{"n_layer": 8, "d_model": 256, "n_experts": 48, "experts_per_token": 4, "d_expert": 144, "d_shared_expert": 0, "activation": "swiglu", "moe_layers": [1, 2, 3, 4, 5, 6, 7], "router_score": "softmax", "normalize_top_k": true, "routed_scale": 2.5, "balance_loss": 0.0185, "balance_bias": false, "router_z_loss": 0.001, "init_std_router": 0.0063, "lr_router": 0.00166, "n_head": 4, "n_kv_head": 1, "head_dim": 64, "vocab_size": 16384, "norm": "rmsnorm", "norm_place": "pre", "norm_eps": 1e-05, "positions": "rope", "rope_base": 16700.0, "rope_fraction": 1.0, "qk_norm": false, "attn_scale": 0.125, "tie_embeddings": true, "parallel_block": false, "init": "uniform", "init_std_qkv": 0.0167, "init_std_o": 0.00417, "init_std_up": 0.0167, "init_std_down": 0.00251, "optimizer": "soap_variant", "lr": 0.00232, "beta1": 0.95, "beta2": 0.99, "weight_decay": 0.089, "lr_head": 0.00468, "grad_clip": 2.0, "warmup_steps": 200, "schedule": "wsd", "decay_fraction": 1.0, "decay_shape": "linear", "final_lr_fraction": 0.0, "batch_tokens": 32768, "seq_len": 512, "doc_mask": false, "z_loss": 1e-05, "train_tokens": 259700000, "steps": 7926, "dataset": "wikipedia_en"}
Below are experts of layer 5 (counted from 0) of a mixture-of-experts language model. Rows are named router (the router's row for the expert), down (a neuron's output weights, with its number) and show model dimensions 0-255. Each number is 500 + 25 x the weight over its row's rms, rounded and kept within 0 to 999. Numbers have three digits each.
Before each expert's rows: "raises" lists some tokens whose logits its average output raises strongly, later layers aside. This comes from a sample of Wikipedia text that the model never trained on.

# expert 1
raises: "er", "ies", "ers", "os", "one", "us"
router:520459512515521467491510522487505529503495484507488500457510492510523489499476508491516481542504527476486538538475497513514504514478512516469496502541463555492467509454494520546471471518499476473570517522525467511499526515559481505511524526517482493508464482503476524498516506478504470528509528477494515535489510526530487564481475506501490514460471487536474497478460519459432535496504492483471515477519513490532515470493481506525469514482511491572492502503529471509535489479478494520505526525435512513498475528537505476504451497498500473536505466501502530514495467447481553535503513516500477541477542499484453492481504488532521473508491520489503518480520497558492540487437504503530511537505501483488473509502536481510511503493505542502550458449455503475493519500482490
down0:491487487516464501514485517493507491489524473478495481473489490519523512459507490527499510519471512534455493493517500449484499534501546499526507462467489529496539524477495523509474573483532452545517484498495515508519562484531509499512516561498452519526470515502520477503462493552527486497471464491498490541458490482483555506507461524548511536504449503495446511518514492487458536523523477482501498475517458461534492496507543506492527491506520488474472458454495510537502527500506481531459476512489484535456506504496520514500485535523519505483508515507490487481505475509461547523519511523510544519495534508465495490504517540530504524508468452505495501547502528440513468507524472460505526504460502515496467542501505499505501447483514462504479493537514473494504515512471459
down1:530469488501496474534496522533537473521474453492509530461516479508464478514511510506506523462512483505495473507509488523466496521473516517469467498501510547489509477492514499488459497582532505502521496527484509462500540546478484512502501565541538478486518492495510502476511495515530510479496527517482473522528475496541482483499525523533496518518459531530507463518497458527528531481502463512509507529449486505530483534508468488535477528490490545486461515532518457503512482505543497512554477516539511528488489513515563500488471493510574513530470507526511506527438528517546520506477555483518511523512533483516517505524485482503481483498487516524528482518473505523480543529528475475497486521520512522503514484471483471532553513489515499468457488463505491536484481460476494
down2:467572465514499509469482519495557484508505518522509487465519514510472526503506556484522519500515491497506484468522486502463477531511555523550504493481498460488505515522509496466496500493524495508505476504503493511485461527493562420501534482521495497499513507484532553477476558517520455535493548510519546490520486489491497482453504515463516505458536545512499500517501526491514527535491477497489501481487505499506497474505496548540498451516508509496488524525502484512514525459467504520471508490518518517569523500521472503514476553506504537522505540499500495466486482525503537476530524457539513504495478503494498495467465467499493466496514521558512479541522456474511479527516495523501490445505447462492508482512556510467477494496482492495517469532480476503504496541473516
down3:480506484501491482476464490515508497555513480540508512488538495523525535535475502489481516524521492519516495471514545503500485489471507510515483511523481528460503495492515493526510465519502531527547502474521448518473510489533475458482461482507470555527532482498514511512470535517524497509462568510473523494467475521493541507526535482518533523522491507499487518502491579478406513474515492507512486537544525478511509475534498522465480501502502479516514460512525439463558506505498481509512520559485461458520545518522504471493500470460482509495480477521485503514523493491495499499518477510466499502479454508490535517496473449503518487518477468463466512484458473513510515484493536471522495505499499517503470549479456475488496478467491460499480478480477471478536512520508483
down4:530495552445497529497518481514515494508485508486540484432531466483514498515500455477475536515485465474506499489486487545499517528517505479506486494509491505511474464511526490490438484507494531514543507479485488475501442480514527470521524506506477485537491515556475516483509431502488482497467510504511506492535492537477498467501485453509550507536466546507469502514528505488504507507514486476538490462505493513517556529506516516502472473543460467513432509468503505483566513523508485499493545505493455523566469469520523489519457478490488469487515477514491516503523523502501509507518443510503492496543491478501520532498516475526527512501443481548490512508497501527542491510514530464490510490503504476558516497470525507513513507561501501487507465489483508500516483516511456
down5:464528495518485478533467551550500503527487496520519532462506533508487493545543519455464499499482472545504518476516519488454494445498508479488520522526482527499483550493507519514471502472490477526528517483502455454509507506530530503474439476473516512493538481460518497558527477497517475483496530511494520499534490449505521544481506480500535489539509502511484516501485517492527498542522485528545487487441491495511477499486488505507476518479509521541468460476511517510526496484486478503517490499492488531527470478538506490476544507488524461465549527489485517521497481505459489476538511534508504490500455521511537515507517492525509474520505479493478490494488491535460494504522476506500472514479525505532449485493511532583466487470500499526569502482504518475508511465448532
down6:482519533472493521501486489496523485475494584498485520468490505512525522485519492557466472503478499512481511485523457549475508505524488497466528460507533493510524509550525536482488462494514452503487521501513527497468517541478504496509507487472525478477531459495538490531471443496509540507493520516522516501491535509489545491475537514489538502470444474472534490493503476525528503440491521499512489517501516506502481505491554496515542533496524527502449503455488497463519515516472527422521501487492519503482457509484502479501536455508465482486477513501522451466543544531516543519469475501483501492483479450515512507506485545537490506555500488533502515544505520539529540488481516499478483489469469483525486523507512518495518506494486482525532529483477517513514472489473484
down7:484547526556451491470523505549522548481522501514529502470466504487519539476536528509503505508521483507515493524456494479527535483485534464495506478493486476492505538486524487494505543536568461505491492488501478514504530490509495557449503519529541470492526481478485555463526527495495495557493513525476472542520506488481494530476503507527501513537544464531491511468488516447488510544482511529530503469504480515465454497519477488445478484469526523527472508515502512484486503510505498513502492508514517506524467491482498519486484509515496511485498511509486471522518503534485551520495527512564464535520472495441458487472547512531498471523460493479499524504517482483496510521488527515505485518485505543519505526554476504496503483538480496484444495515504440494471500491538488
down8:449497521490497474524475493481478510515550499507534515481461478474500459492556503497498508521492475517501498477489483523567490482517505515504519501502490507477409537488492522467480512502579491490510468508530507473546464446537482509540512515513475502499440478514515517501454509491494497499490451516477462483521448455528489528544476511527513521523522524503517523490508505485499518520470498486510505479504556488502458506538411506518513506495492497465485456486493537469484494521489476508501515492488541478513543546477510497525515508448495497482493517507486507514521482470471483515527490504512517508484492534530488507502516503454514510516492502526510492485523456480500481444540494481501482509470527519556520517495463494498547476504526501502513526466512519464539515472501484
down9:479510420461473493469530489514510505520523508515494515495485506484499484541503502539476473490552502498522493487512463480498531514526525502504534492498474546512538555468507500505508516485455501471527497535521471509465441499478486475508526512528556512456488481516482538478499496441477489519482566504492502525490498478489524522521543561484480513521502541500482462525479508462524522500483501480518459546492566499525454521519523473542448487527517483506516495477500528492501527514502511520500528518517491523512543493468482526478471489506515525528467502494479508490535480523531514507530482501540488472521455476511519511502511451526533500509505488538441490483525512503474521511504528549523464478480494535527511503515473474467518526546491488504499517516480464492501503476495544
down10:496489512529529505473499480527527476508551539493492509522461504498424485521467504492547500509480471506450444519518488513513497465489532470478477524583492489490503539497507519472536467498519500519544436454476490535498505443508469474517466479485462487514488488477529557485500526503496482490517511500491494508536479530502515519497531499498480510507508532480486531510517462466498525535470499491518464491532494526513529491512477515486536528552504523513497446525490506502495488494503534518503518533483532482523547534514502467477453519508465512501503485496485490523555509481504503524520491487536471511526508529506504497493550496541512537560516453502499502484493508459525499474511547501499471537491477521497482511542463446475494545519552492489494510488499519485489502484491504
down11:504507531489502482494515511473482501501508534500501512495514428514516514498520509469542498449509505537496487494506502515453473436513517487506527469495510499475525538500505494434511488480506491502504503479487476495506508499503464513521499469541489481503505487493527492484525494492523547527530536473482461483517512484556509574487525530524482510486491495513531487488490507563536485482468483493528472498515531473506502527514488482481465463483521523464520487479507435496526455567501500502527504536519515470497516484551497443476482510567536516484502520480482481531494475509527488500485471494526492470499549487460477477500453472509488472543517484504492515453507496534503538518442519520517492496490493515502499550502499496501474496488523488463454539503488486517456456559516488
down12:476489483512470480490490486507496499434488517514469532521513538521482470491516524508484498499506457508522476496494494495508512517514480526508545475561512516448500511469472464509552526477526502528501508515471527510467524500550492505495461542555508495473520546493473541520444533504484500491504515490467565495530519513472562502477482538509491488506521502496494533479480470508489484496508486516497473533471484470502525519495497523505561574474507477497476443509550527541498491524490456508494474493482528500467540502478510530450502527452508516475471516502447508514499486499513511491500466511516521529488477476500513501479506535559468517513504490507491526468532467545460513515512461466480461462537538511500484491491532488490509518510499470478455497499507498507479482503532494
down13:462524503531506539491502501508492527539510512508558474512470494476491519485566492517485500528500547485491487535499527497517484497487507502548483527490503511501493502475539437533513517484504501450553468468491483508503529545510477506469513503522502475537472500504492504502522497497510506506556496494493485516502487495474519509461490491505492489536505451479513533500492500486513509570554539507486502497535539495487448517505540563496469495508499454511510519506533481519489498480488526513513421496494484493503492474517517472526487531537486552462527528530494504496514491505521586544496486512486501481535483545499455487542492527503515479532443471534527470514461499514492538500534506479515490470523510504512499497527507526490523552491519514491468511502513543528476500473522537
down14:444470468427522496513528517478556496499498509493503498504506482525499507503531494471510500481479478469491467492472491462536464438531483450494478507497489506531487464475503498513414485478472508493521509490521513481488457534507487432480506533507526471563487524472508512496502467486489506504540498547495489498453465510488505483497492510452509510495501505527466506479516495493554497552503507474478499495526500478522495484466514484490478491476517524478498524530476472509504496511519497499493453496500484534460508548549515514531521471498470508471512513501492508538505520483474555563477505495471503530488499525516507504485510509522522456511462461457534461484516506495491463498550526505513478492500494556478488501574472533475480501511513485529493482463526492473504501494493526
down15:494475516510504509480523466484467494503519475509441496493443503522485501501459507480495493483518533496470502489540486504537539516479522498480514529526508535508451447479506509506478478465511473527492512493495489475510487466520542508516492498451486510527468512484500503528466488519478515516463444478493487487537444486473484552490501518502521528515472542508487461496506512472518505506494474508478511536484503482505480518464482492523493539503504433463460457491514492557524442544499494466459500516531504481494493483511476472562488496504534485525532453544457487482528468553489498470485500446495502503502519488492554525459498507497513486502501522495492473510496498504531518507460477478537499524477518502532503521464534510507477505556559520498537452489509508477486518462511522
down16:462431467491502504526505497563480498480508501466522497485499526508525542500486509520521529502479513520496521479516439497446538528516481467502516482528496503474494489459495489426480492481539498503472499499505460459489515505493478513517472509458504492513490482490478508498463543511553513441506525513503514530542488487515473471466467510510479517464498513512501507477486479481517495522492524505459541501513532495513515508517490549482499525494520496496462501513451472520485482515530439483499508525517501505501494499496524480510492539461472503547491506496540494518515485506508505550470488418520546496504516510551484497474468468489445507491474525504553506521522550468510464490503475523455485524540451482479497526461509496510486514486449492487490508485513486551491469511497475
down17:532557476530520477479491483490502508568480493545517476522491545511411480527535523535489481518538522534487474547506524443520504536530525502452476487508522493522426477462502537478536442522511498527498495530498509501480514522524501505517465527527484542526503507532462520470472515562502506503479519450485485508515513449503481481526526497492499505515502498512505498476489522520522514530483494520484521514512480493468474545556530497488492504532490539539537506524492512506507494457511541500494480488498474519513510551545501493520528498496494518480469510502467483543497468472461504520483522459515538493477524550485523487507514512478505505522488472496512530524489470470483530487487502518519507495497507507481472507523512493498495542493515480508484501467485462513548511493472457
down18:479476543495556501493512508475511502472522512544492491499511461487518481487471528505493490481492520499509494495493533496490532515465464527487508458473519524567491504512510525496491457496516488437475468508533520492469535441449464490489526479558514525473499503481505447474464504500511495508464462474507486466479514493490471517516491494500503512504496498533554487524548496469510509504465503494488494499509541460461521456512499513480524510506503555562495481495461500519496519506438491517484490499518517477494472530476487534506498521508519552478527481464537479506497535494462474476473507535521487475518493473483540551504514514490546490516497505510488487496517524479498550506505547470498494553508539519473529530524469490495552546526519501470528489546539484490497528502468501
down19:525511531531509553453446517523492481511558508490523471499521492529508518547505491520502526533503524532490473481511484490496501504514494504467484514462504491474492521488499533516512506508533519554488465466501486499459522540519455515504522501471477470483537468532537532529490492484496504448472462506531497500510478484485525542482512465509528512430479468529479544567477517499524505466532531496503507505519502506502491510527498495454475503457457499535532500519547482490480512516514508508500495493489494509488500515536498465526490510493483489533474481493499521506478603500473468488499498542460520466479487518503549483443502500490501513514471459509483503455523472501489444491480532505478472473449533496495462527522478521515506462514507497510507501521525507520520483503501540
down20:479448517494471503495505494500498514510479529513498506496487511483519527464508504504523487526489486483487486495486502507491480530521521509472502484578542495570496508508486482476527539494513498473461507489508491529505533499489506502485470513479556526473525542453502450491482483483485517497543522504476463492503486494539491498498524494496453504523500489513498481485496500523511489522490485517459509526486510499525536494448531490478494490491489518476496566437518478500473533490506503498465508548521525451478479482538552534520493493475476496508483499468517511557490553519502518481505457536517487510483473542506495518486462516497493481496476509515521543500501442493535476468496490506486498468550438510485495546539486477540441458496522550469495467519522437501482489484507455
down21:499519484506456534538559505467487499501490497480500512502515506513546515521517495484513532467470515479446500521481541477505449480533511516537510482556528521475503506496460478473501546504485541504515547477503518516473494521560505442544530478514513449504521519507500483460444467460476514514546471520517512495510547482469434475491428505503499486499484508487483514492519515519563467476538529468502537512523495494511535499520505506515479480497500503493486507494485473505475474451500512449476512469486475524473494533468526505513499476504501513509474478524529519496494513511527509513503529497455515527518511475530499468481516510479515498518526539503513479528463494502487492486514453500471444488508473501517510492558495508507492460536555494494493483494500457520496474516459519
down22:504470499466490478532496512489508469520492532525467527501431505496507527497492507570482543486514501516418516526474494465507516464507503475461499517509507482533468522467488491550489537487474511495463523499429516502548545558501515510495519523467528489503496465520500498542476488530483494515510501486555503476517532527517489462574513510491518490466486485441540452494508460494448514494514486497510493501490453483494501485518518523517525518473461513519504518506465529487522515468479504514498501527500502455506516497492526509502508504515489489485500492487488534513538501468521517452491486511461516483476508504503514498516503509516521514477514478479463484463555498506506496498529493458486530474511471473567490512528530504501528490487541500527501547545470444500492499481512482
down23:500502522507483500504473487543534505500446464497455546503501503483525492463466488450510463512540480502453521471503483525502492484486463457517476531470522529488480501494515532472478464473492504462507473490433510505485460498493474517537509496460455483518519448451462447482470498496496467507544463494463498489499528561521465492475473511490492481502530517529489450469514497500440500490476473517533498495488471452554467523489497514524476484548491548505511532501503520520506513460504494509481478482510525511514494505518488524491501481465495515488554452485555498453520508510523469514485477516514496478473482521488552521493523495491536527504485487505494476513526493487498557516517480484480460490503526486519485499483488514515483484541521515519515512519507481544511463537470493
down24:458502512538550513506512443527459502499506502496500488559521488494455491506485575531480480520534496504522466502501516512493481456496528473491526555495498485513509543528504485462542447467498459499510442505494508480508480475525508501492485496502487505479471536519497543515514508521487503498529511512495483514516480462532528474497513525506492488494499452444541479501515473483496493559504526521521482467497506473465487479449448514495550495513514443474499524476509530532496484529514534522515498493456441509472498519458498493499475501519531479468519463497504483498482536506533524496528532457502510500503519459485503472473484503512490487499478489475474472484525532479501521506490511530517468516481531517514475473488487565468530476510453495479532507428472525495503500501498508
down25:516489513481481542521504486544519511476480524485533458455537509473478469531533508537531477550493468484473518479534496516536532515522497500500485509517524489462543521499549508518503496507524532493534491491508547527486494493528492508497468544539500521534498470492454451501523459492517495500520500482500483484566500488488506466479529458490478469535481503524521512497501470476481513490483518523548543490505485510500462510500514489498513471505522521528460478499532501501520544440452519482498482530533512497495536490533487516494490536494481488531473452477511518478486515505484540468459469539461466488478500568503507496482543516553502524494517496544530451541490473479498492488535555477555484483496494463507494472483497504494462475491509470488500485472487470485531522505508506
down26:514523435496496468501520500515489520488533456532478478506512506451482470508526487481515478482502548492473465524511485524503474511499517492491477521465522526528476497499489512523461525495443481463500526463500504502460517466500516472486529519526476549545458470523500491515499493522498505488470499520473445514484533475495500471541466467527480521518511513511488493500547537470507477508499494528496432499498522458507512496515502471528498499496511494444533469501543509509494511527541472516467515480492450481545551516506507501540479513499461466526514529514484485448500504506497511477518468474523456495512493523506516520509477505489465508478504461495478535471506483514544481463505525523505521466514491496560467483489496502484501528530494497515542488528514535506503544429530432
down27:571494460494504519542521496521511502474537489528530493527499483491502521508496499531484483498516510481506506544496503529466518529498548520474495508510536500513503529486472483519476515490503509524507494489469544542507547472546479534467492481530459504520523481500483494482499518492491518470525520524547500481465534484568488491483491513470506483511519519502519504499508490472516505497514492527484489472482502532525471468487474469542494491516517514480477513506451442513482469495503441495527502493481465487527493480431512437483476443511529482461487520517504475505492503493512473500487459490509494430475440528513502500519521493474470477522492516531478506494481517517505473509518472506503522545487479476564481512553461427475533515497526501504484542536465485471477524473482509
down28:533528509469484466474540508453481474493498522483512538471481483499517485479466449531550464519468514507471484446461531524487554469518500510463510521459480508483501506486519510476493518509489521474476517503486547523498526488457503516525501536471488489535526490541493508505493500496494526449524523543515517452544428478461514494491471508463508480519516449505511484504513551532506496496483507508475490522520479508514522531470500497468494512483515488488483520494499521487498482464491486544541520489547523527527484503500506509513529501537501533515501544511535450503445486520513532475511492450532506523530503493459496509511500484524525470508504528478543525525480509485489548490498501511464553493534536509498536513512503464466470532508534547521479512524499536481492493495458460
down29:500470474503487438452479499513548470469501489507500493518494536488506499524485457486497486503522508498511510508470462487484489498499493439470490501510501467506467511464537489506503493440528460526515504508542442445481498494535492485499505510476529465491456492490584499499534502528498442486507499462506470484496500475538498502495496483531495502538487492490463492469555461513504466475478474491480488502483499546496530499505477519463475443468515523509521518490502476449516584523547484490488483541494499483472521497491487503520485529513482487487489511503482506499483510508534463467472521497521502517543510484522501473489473504527516497456445517474508543481505506527496502487478522508513506511533504509491482543536483453503501470475557486537507557485519535514511483468513492
down30:521478521502474527491442465498495532508522477498506522554527502506528450526488487487500529497524512468468501503509492522485508504517492510516522500485539472480512508507480507485482492471469494519487468478541477457497521548484494475489493516522507565485494497466491460509456502467516477489503479498506487462546496452463445462552545514498466470508506515497497461521493476502471505506493516552507543480514487489530517461500476530521497540521497503496547465454497478512463472490509501479539481522491473522485491526502528543491519507509487503526469470511527498572447504522520473502486479479497505487528467497519495498495512488497506506458488536487454456495493506496503490443487526490518448483496438492516456526425482524491477515463508523471468531498489470488531518514508538
down31:513462524474537509544495526537447485502529534493530476518507520481526494508528489489523479482480532535499523521474481538493493513473529504489509506492503507502467505517476527499511499487481484498482501515513477501516500521520514463509509504457529497479513493470523483523510481488505497492515468485499495503525521503524545477482501476524490491505512476496516467499542492537488473535558517547536479459514471505564485496509494498477522531505441459486523525489529450530498473554558515519593504493488478471441506514506539475536527495465482455479458516531512520480490497486529557493469510491471466531526499549506472514554459516483491462480488531498472492488530533457495532519479544500534537522524500491480489472465486508490493525502551469511481508503478494501477492477499487
down32:492540503476521497494458531542493461503507509503502458513471474503461513517489475526465514476479494500479504505528481506508563523480525509494542491472490536531506498502531515508508466493485526515519526496464506506503479495457507470500514489504475498547491492507518551533503480505483508471461516491469484487511467538466493475492483497509549526516505449486469485521540498487536503528509503503496491491484519455473515494523514506491546479495442510519534518494509531486502524454479515519530540523478519542523509506463495500489510510496511468523501510474488456492540455538542478482516490483593489523466561522507464518548536491527536494545498512493490517452495481542516513548489447514517501487484534523457500497496484531488510531513507487509515500540491512523545440475543492
down33:493548529506456517542509452471521509513501515487521523517500482439467497516496529502520497500475482471498514502493503475508499496480446498489515521487505508515509472517476498472461516477473468485519546485534492565458495521479466509508489532464533513513495486498534482513512490483531568512532501479528484478449502492536499480449497449478475499477510512518516494526475499560501525539506492469522454519493501542494499515517486515488540512522538521520503487519513483517483535525466557460485494497548537510503478480527484473517516496512483480500533526451503506495525563505464488461486506512492508494495543514530511472512480493480494510497564479474512497558495513508481501480497493527488465463516500515536480492499520537437526477494543532512456501521494466542501500536467483
down34:455476538515515496499527482497495519471496506484489512526467492520510487476454532489482520488490495458536547483514497544495501489484533478524496458506432482527493507520510479475515521471506500510509518500494506481471476508501517515537473447459500480512465506525480490519528515511532536514476500492501506503478569517536510481481477506509529470526534542539527527544459423504484487506476487479484498509473484469531479521480501486477479496511510526507537501549498521558484499501484519479512487511483478455524468524475480463491505520553509520479509485514504540506530477461519509495487480499525525517508519509479516476517506504498511475509541470494518494493464531530511497489498506531439507564515471478485552538542489484527556536475475492502494444507517503518503521517449563
down35:523500480538510508512535515492496554533474520464512463501510501526492491484507510496496497487497508503507519464456503470484507502514479481493523512523529462504467515490451500481459516525504489497446539474486494513420496512484511505524488511465508451505526473528509459460467494538468486490486510495546540531510515490535546503497476492486501480488524502524518540491506483503510515502520569453492450465489489507519477484513508478496487516513487511448524495471512499479443482538470484515508499481481510515533493487471544443501500506517483492502490494473503510492494540506562524467511521460496556553488515489502525486464501486533519493488482550500468446514539505461520527494424502509517504469488499501479495462445540539531509462522490493480539510517491506524493522533504494
down36:451519507498515521522492501500490498469513444529508464507550498476554472507460566477532516485548488479490494524502520505505514488486501506497543495527510459516487463488512523475505489466549508538509483494483471460516507540479513482504523545446507521511478542466466454492527475505550503507496461523527486504530507447493479513495507460526480508500475519473486537519509489488460513514508496504507470549486533499505479449482495548503527459515452486490521526499516570478481516469480515482497490486517490488513479527522452532498512521514510464492493436487517488514516459487459514513495464524514491482498475551475500503538524506483569479517483490468508501532522488497475490494506516499498486499473509488526473462523523496492486511484468485506515520441546479446489494481522508
down37:515496520502536505513480452489459469494471503489515519528446531478503500485498486485490442491497506495525451489464530476520472493541515469556494499495472532514494508477504521487493508537462537485542499530555508490502478482507512536488505522504496548483504496483508501521558488491522491497476507516488500517487515494484505534489478494514511512519499493534499518489486475499506504500531516507513513469477511525507507498531473470430492495502455478538502504523495481508520517464462533542554454491536496504516430521461500498511530473502462485504496507476513484536463492518475498527514514521466481469459489489471490478512482489560509475493466507471461500418489463516499484487544512512469519458480530477511516465476473493487418487458535514465545509459497509535493513487520477
down38:478491474467464507492458502478510482509469541492466518523499463514511499545510531507462511520531479482481531495507497508474514507503478520518477479495508498517506482500516530496483489505465484525491510532520538469512506481484533493519586503465572478532527458468552496517526512517534506499527536472510508493495534524508473508480497492507511485481505480488504521472549454555526533470513511507528483528476534510478467490499509501547502481558505506477504487479503527511490509526532515499499521452458475519538509492482516480529486450487546526550500487500487512431529432498517468484500525501508500524516475494524499481504510492523534530452519534484514532506496491535478522482487466537532473519508493453504512484530560463536471509481526482510520477510521531481538483511525522
down39:535515469498509491511485489495518502511509473507460512515521506543441495487542478541494467486494519489509486505538499488516541462508494490522463489562534516548478512520479514492533505519508518495526462470521498507576512500503489474498517451462486509515473526521511454532475479525508551517542492478473531513488466484490520453468501522470537469480520483480460472495510488471509511531522512512452517515529439514546454474513526477511480485516517496518517499474552514505503474474543507538493498504541533503515500469510461487492488466514505511514482468464476456513523517456463512515501501516498505506524492501527474456471477494493504509524555465489512484463464464485441476512506490534489480487460517528471471465486533545524500514494510497516498490493469447517510517489479493
down40:484506500504479506468505512520501477484515516512496521508492507506499539491507462486492502519525489486507503541478505485505475475456502529487469505495514539502509550532503467503545482496495495531517473482557490503509524507491498521512503531517475512496566519529506509523468496503473511490552550444567517490483494465480521588526501481496473494529509508470478505483507557484518515482475490519507481552518506529526541523546499527508508508503514555518481483494521513506473521493486508480467543506491505508520558481496542473492490495467504461507529521511485472483512452469519522491505507472517471507477538453498531470500513544496526523532462502513503547462447536487521529537508517495498555527530527506492499453510504538520487501480487469522459525524516529530503569511501481
down41:515517503463475505531518500523514489520458535498455437502506523480515507491537495494508484538485522482492494510539475519474481473559485498492512477542506505517442510501495507496496485510474498524494473495482500463436535497548538555554504502515504495551547530483516496476556491474479476521478521540507502506511474448504489522507521514526495503577490480482480489474491534491481531496530523498527479463473473502496474494447474508504517486490499496524522502462517474527492505474525524525510520543512521518497479520518515470479462475456480472448487490475557514503512501522484495513542523522498512536486492469506504526489488493509523500478503592518527459505501499499449547513478516537524495487531507485523516502455517505472500490467506491503508490443481472480468512501497496
down42:549504512518545547497524510501507509499532470538522541514502461507487452506516472476457517497523509498478498478523540495461487489481420482500462484543524523512515463455507492515452481491533486512495494494515525503469476491507471507497528488465439535509504498498472465487479480532510530536482444503481499486488520479472509507533468504510491512475473509502499496491471538547497517506498539497531540507503500472504515511469496491512479509546523525470515498545475479584495493472507491493474480444467505497502561486519486478479477486507487494496503522491475514495480507505467522491505503507509533522508490521502478501532500493469505532479503526559510518525525464459493543487484551506538454481519499480497509523453508531463523532490503457482474526495515452495458533472540486
down43:521493531540517502488494547536493506525549464520492521518499502466534491481507498521509487501525483510511525535539473560472484507468486534527554510488519496499510538501453477455499497457454491492512493504482512486511544485561511472440477490532463549497485502531467526465506491478520506517471434513482504497495508517562527479515490528505478520510468519535500470470476503491475484483522487461516498475476522444487521516500459478492504488505509531491484455528440454493498532468492477507517521513508468506517522458490516463515531551485501497507504453540488495531504483491525516477504474465498500474488545500522509479520496498460480466488470487484505496487495518502471496508498503436488491437486520513498535510492526511515469460463503519489547489499483475517460505526475494
down44:521487550471519483490517525525488515541500531506486479490465515536484500532520528460528509477529547507470523533537478480583530469472531491493481476488498502486540494535510558503539470539506505508545508486497452473491514472492504522512502492433506483499509462490504497539550560502475494494509500481492521506489485498493516530491532509478481451501450526492492536498518491479479480524444527474467524527500450481515441493506480482509503534453510488487527496501519514485477523479530493495508486513503510475491488448527458475497482470514485528441515470495540538472514500446555498489521466506510489522483524494517507500472510502520524469531515485483526480482480479507466503508497510508517491535524468503527493529557494469491519473481521519512495554510477483497505515474482528
down45:489514485510470542498510481496500463473468520508535498462523530530514496464544502522514539501479566477523516494518492520489481532498462491498457507525520498486504507479510504504524511463497484489503480558511488477510505438545482543532463517513480505562466452504502513526542466497508521504496549511502502525479479463501478504485505509523460514537487488530491519481522496532495455440477480521503515485495512513519483484516504528485508463543527517471448486497493492501502493501495508498490481507513494559458547530503456471497488437513534491498475522504484482494516488500524466530468480442460512509441518508516501454492522487502508499504503473540532483449505525481475500544549539468564505486511463534483514454477502501483521481528473500478524512472499479513512509509508517
down46:481520509504506531489506503495505510523448480482522481519511485533474484457510512514489527503465507481452531466489551480523501486502508489546528466509475489487503466507525461464521529544523494475487502494502521490468536494515450499472506537526487445544510493564467502504526490507502470530498496486502534517501468501512491483503468486493504539527447474519516524497558497470488479465474509481552512548457515494560471460514502477509482491505440522543478496534435484521463519506484488497495488492498517464489513511494506496498442505512474483551515499541512476476477510512525511489520496512497493489497510484510507506483457527486478501525452481464507496445501512487500477485490509506495474538498487474524527554528520462513499522510469460516525462511527510501494555574487510
down47:471499508484521486515542501528502456481517483521491455490450523499447476532451479514456475501541462529494526511485467489520495519514491492490473482496482555459510485506460465481538516519514514506473516490491505490552476478524495536468496503545476546486538494498544508502482502519521484530493513511499482478475474488458502492511544473530512551549501510469469474470475566526473492482489515483512504509506482509497498488506535468487495482503506524479522440518531491480490538549488502496490496514525489495522520475483503501494475426527535487486450511519527520469509513488487514472490487486454541494493500503526495505501528505477516489502512469510494531500470518476455432548457551527483505474517522471506461525507489537483501541523547533505559516470493514490502510487505497
down48:479505494492476476487576531506521520443492511484502512536493498492471480489517498507516474541480489471477478508461506527470520534509501505521522531495495452529481529486544529473537463495485517502513482528503421547501462479493505488493492495491472524529486473492498530506526515487505503507533568516539457510498495483493487538503503506501522493539487532494513498487537496510466490459480488446487520482475459483486448535477534486521503518476502534517523496541506507512507523512469489505493509520516480447510499516518485457508508534529507492515491515468473461507492498492505503475520516527460497470496537474486479523488484514466508476569498492525519503494522526488476491518506551520496482541482575510525466500486483472514466491442552522487482532573542513518502518513511507
down49:510475487530516492509454533540498525517528526487509493503502491513490539460475495495485506509520482507520517497506487487478516532494463478507541510475489514494503500470497537536501520457496509526530480549471499550527466571533461527480489533520501510490464486513457549482477463512541520533483504490494456473532457454549479507443485500493509458497503456493514524461534494512475483539501489501457501493501459472472504514463510543477511483518492519497503453481506528532478549498498556467514526534520509471493505505493450515484517519489491491497510562523518509526490467494482510452536485478534487517500553481454515496470489558505476451518499498506510483494510492496453516530505514490503538505491507483533527483475474498475435489481493516535515485507511490482528510482529505
down50:480494470501506521563500459501463504507483509540531527499489503512507519534460494487493558475449505517511511496493501473510474458479511526550503481520528539474490505499528528513507524491516522472498514482470521480488501517515526557517479505458534478460496545474483511476486493509488519499497537512506476496495540488510492519495531548514494566477487528483509481511462534522503495540538484505455478486516520479494519480496498488474473498454460488477493557499485534463499467543476497560497450483519512522565486482497491518473496499508446437519528492467493487531450518501494507473507533458513516488493500535503498485496494559483536485523495513500511505508544534526518505520445530480494544464488524488487491524508490485517509507545474524521535512513499495518504545471460494
down51:490498505525476553514484490459498483522474516490531540526495501514475458506517524468509498486548489530534456526501507491500499535527496496488470483539524517556521475514511474447496516526502520501487528530525521517473458513485534480483483481475535497550506483539494486530461495518512562511539550467481507526506589492522465479487507476500497509490501520485444500513509492492485491519504525489514526508485503471486502510521542477529439483520484508502482499503518537493464537516513521515496477481451485509538521464481509508490502508510536483482517493470549498494470507501493545473493518516468504523531481471493473524499508529520459556520457475492488514510495465495536472495479509573485465503489502531482494523561477534506468465489491546467482500468495463529517492518511513
down52:481473527488538493511500477479512501472486514507484479518490471508463482496484495549512486495434536464561480472491453504499495529518487557457495553458514513500534472503438504493471502518443493503509513508516510478490455532503493506522438501537519512483509492488456517533447502502501496500483513465514505506484546491493519496467511531499520523483468462433506483521453476521488524480489487483521501554478506461518466524509458503482546507496512516556565459454534505552469499503506529488520515522508511494478477505492484514509520496479498500494480486493495455514505547479499486494475451519501533502529515522488483499473511513486501491491511453452502514522470523505457482449465504492492514490477492493484509530478489496511513497496525493502488502521473503479572486502511551